{"n_layer": 15, "d_model": 192, "n_experts": 32, "experts_per_token": 2, "d_expert": 96, "d_shared_expert": 128, "activation": "swiglu", "moe_layers": [1, 2, 3, 4, 5, 6, 7, 8, 9, 10, 11, 12, 13, 14], "router_score": "softmax", "normalize_top_k": false, "routed_scale": 4.0, "balance_loss": 0.00325, "balance_bias": false, "router_z_loss": 0.001, "router_noise": 0.3, "shared_expert_gate": true, "init_std_router": 0.00825, "lr_router": 0.00213, "vocab_size": 8192, "norm": "rmsnorm", "norm_eps": 1e-06, "tie_embeddings": "early", "optimizer": "soap_variant", "lr": 0.00458, "beta1": 0.95, "beta2": 0.95, "grad_clip": 1.0, "batch_tokens": 65536, "seq_len": 1024, "train_tokens": 342600000, "steps": 5228, "dataset": "wikipedia_en"}
Below are experts of layer 5 (counted from 0) of a mixture-of-experts language model. Rows are named router (the router's row for the expert) and show model dimensions 0-191. Each number is 128 + 32 x the weight over its row's rms, rounded and kept within 0 to 255. Numbers have three digits each.
After each expert's rows: "comes after" lists some tokens at least twice as common just before its tokens as in all text. This comes from a sample of Wikipedia text that the model never trained on. Tokens count by the router's weight.

# expert 28
router:144125126057123091089076075179070152142164194104151153118099094097118152184134155121199145093125071103123104112087124123142137131126137106200139097095101124107134143086114101161125143108117035114149132169129127183156168185066166163139168114126110162112132140120124128124105143076122133117092101176112156100147129173183178183141176075085146150144121137119215175098091119160177117131112145062143096112112114079201108101128089132121134141096130141173095130089068164126141140136119105135164152143076170133116169143120102148145198127143103122118116114134200106161140156141114178180
comes after: "–", "-", ".", ":", "/", " to "

# expert 31
router:126104116137090142146193125093120129133121144047173148129112119160108141139089127106142156113089130134116104119142099159092094179131155131139089135118174105142129185178084111131122133088114161099148173109142097122111174138106147154137141103132136057180135164106196173173194181047070119106134108158094128132158100146154140136164112126118153139174131175081091110140093105180156145200119071112147100106141151124170143070095067100063177117143181134172096139117122122054149087171160118160058119071057141103135113191122105126152140150114095102100149087142125112134043143122147107130
comes after: "|", "\n", "-", " |", "| B", "- Country:"

# expert 22
router:149078137086147062149145151152105195129120082072100140064086130114080156087177167092184139090149098159165115104074072168079106144111101064107107081125103106136147201081146153160084160108154156128149145101108089176168181151093203144138127182111160173128130171127129076168120126093117130111091122107143090096139147154116163120137097122135088101168129130109132148120095120155170152182090125115159109198178113140136125080112101112109140147125141121073068185101086143112121116148132121163101124145064185108155122149159129076153121154138126101080105115173133193144147196142127103143
comes after: " | ", ", ", "; ", " ", " by", " at"

# expert 9
router:155081136098189143126128086099100131119172146134107160069127128070084135128170157085118197109155113134161134112107081163094093133135108070174064115162082159164120184078200122185094148109180151126128122131164078081150128183104136118131132115108075145109099193099150148101168163126084106133096102083157075144125178138126164153130071101111155076087171155060130124090099102157150156114158143100148145106144129135145137076076109109125168147110114111087089108084102156112185099092132086135119137110128162169132098207145133164112187177104143134091096122153169175064112153124112118141
comes after: ")", " |", "==", "\n\n", ".", " =="

# expert 11
router:219104126116160128167131106142102139117110073091119153060086156106041161055115178084137136085139098129186112128090092174124102155136117058117116106099112109155162116124141155150095130095196157150163121140165067107173183146096155156141146168048110104153116210124168063140161124087141158112089079097123111091155158144168207131171103098117119135146158150102172129076090114153156140084101141070110084182138111102143164123137124141124173111124143140130074146083080116123170103086125099124132123101080155153139141163168128130086152146150091119102119106118110149159139171117122102125
comes after: "1", "2", "ing", " (born ", "| ", " (aged "

# expert 16
router:099101137101125087188121080154074164175147112067108141110088156132149154111182132114200151051206126164131048122098080132102110147184097128102116115143157111151147137132118082166126131092151133148167117120158076131136170141092130140151102146101181153177129163074175121130130149092143185130089095148141087146183193126205167137126130087135155081118131138083111132143081121199116202109115137120101123207123129115178146082101096141052140133120125100113053143064122117098150114107164122132097132137140117130149093144205136126127133112121144114096133115173130108148143177139099129175
comes after: " in", "\n", " in ", " In", "In", " In "

# expert 7
router:133098120134126102130127107124045148122159100141109161086105104139129142124109150119128163105148111142141112153146127124076120145168146112127105101152083094110194150121161085137079118089116127137183178130144122135161158131101152174161129165098106159111032153087151107103134132098110200119101122129067158044167170152177141167145085114007100070096135157152127142147084100159145166125066176082120138138131112101140118141086073107097103184107143070155066137125106162121164147135181150154110182108131135115175167131155107154151094152195142106169107132145146135132085166123121176205
comes after: " to", " and", ",", ", and", " in", " for"

# expert 21
router:153098137106159119147086113089098144128120106114136141098079166144050129117103170065119155074139135166166119082091088164044103160143118089112074101097103109160144165061163134158087157080220155148151144133136056135200194143100164164175165155090140090134138198085178093154180132090138132118119104125137091119156132150126181118148134112092109121141150122076149104092084120134161139085106098089117085187134108140132166101110131119112156094090143141115069160069111134105165113112149081132103139121098170153130156138191145072110134127120067109129103110164142142138172187129137119150
comes after: "\n\n", "\n", " |", " by", "=", "-"

# expert 19
router:114053108108109077173119117167107129171140158086140226100113095085130132107135138100145117093110100176143129130082100161086085169127106105135139055099137049132135108117090104155098112087132134122113122142151120137136158150111207155164200156104121089132150165126131145153151155078151103128133065098133122109159094112132166121137146102134115166137143111030187127058097115165172138150163159071137118153125127129104112093140077160128131127109148155103101117077091123130152146145166078128135163128162137124127148228145124107149183201108058096123128112153169133160172172086108144190
comes after: "1", " ", "2", " | ", ", ", "| "

# expert 25
router:111108153088116077142128078118041132135151143142108155070074138125109133071156171103186156038122094139121118097098110155118106168175150121120106123133150092143156137104128146145120174125171170143142113145112069158205192141077159161135150146100107170129063201095140121177140134097104139154114140113135129119130194205179176146184119120120094119107118162118144090094098120144141142099089102085114091170158117159111111110134119113166183177090149127049124155096104167112169107078109128119080131118101184140168187142158117061171145138151129137081095109137163145152080164125105111147
comes after: ",", " |", ".", ";", ":", ") |"

# expert 17
router:195107159097179151129173102132078154088147111083123142108094140098106112114164166081177194097091115108153097054116148150099101193106116090119074108100115118139140164069078139145126186090168199092152139127148073139142167170098145147122142168106113131102073145083135098201151163132126102084077118146115118138145206131122159159169084092095142099100154124094153143080114114137126156147139165102097082110179145149101172076166144153129188155122144164104057098098138145103163115117094135132109123158126218170132127148150110128146152182121120097083094088134142132114175134099080139105
comes after: " |", "\n", " |  |", ")", " |  |  |", ") |"

# expert 10
router:175107168113191119156135158133048138105127137106105176107079105150100188093149121124175161075106152181188134126082094118097110150105113079108139087070182062149148136104148150156112170101202120146138150153140155136120161143072178133141147148147140073118168156125192102140114139091121099188086111125157107137125154157140157143158076118100145133117123098128124117095077102192153123118127172092132081157132124099147107087177123175131170109147130151126108114133099150121158100027106150190087126097124165189125160163127110092148127117155147053097108133162141140110104131099041189135
comes after: "0", "3", "6", "4", "5", "1"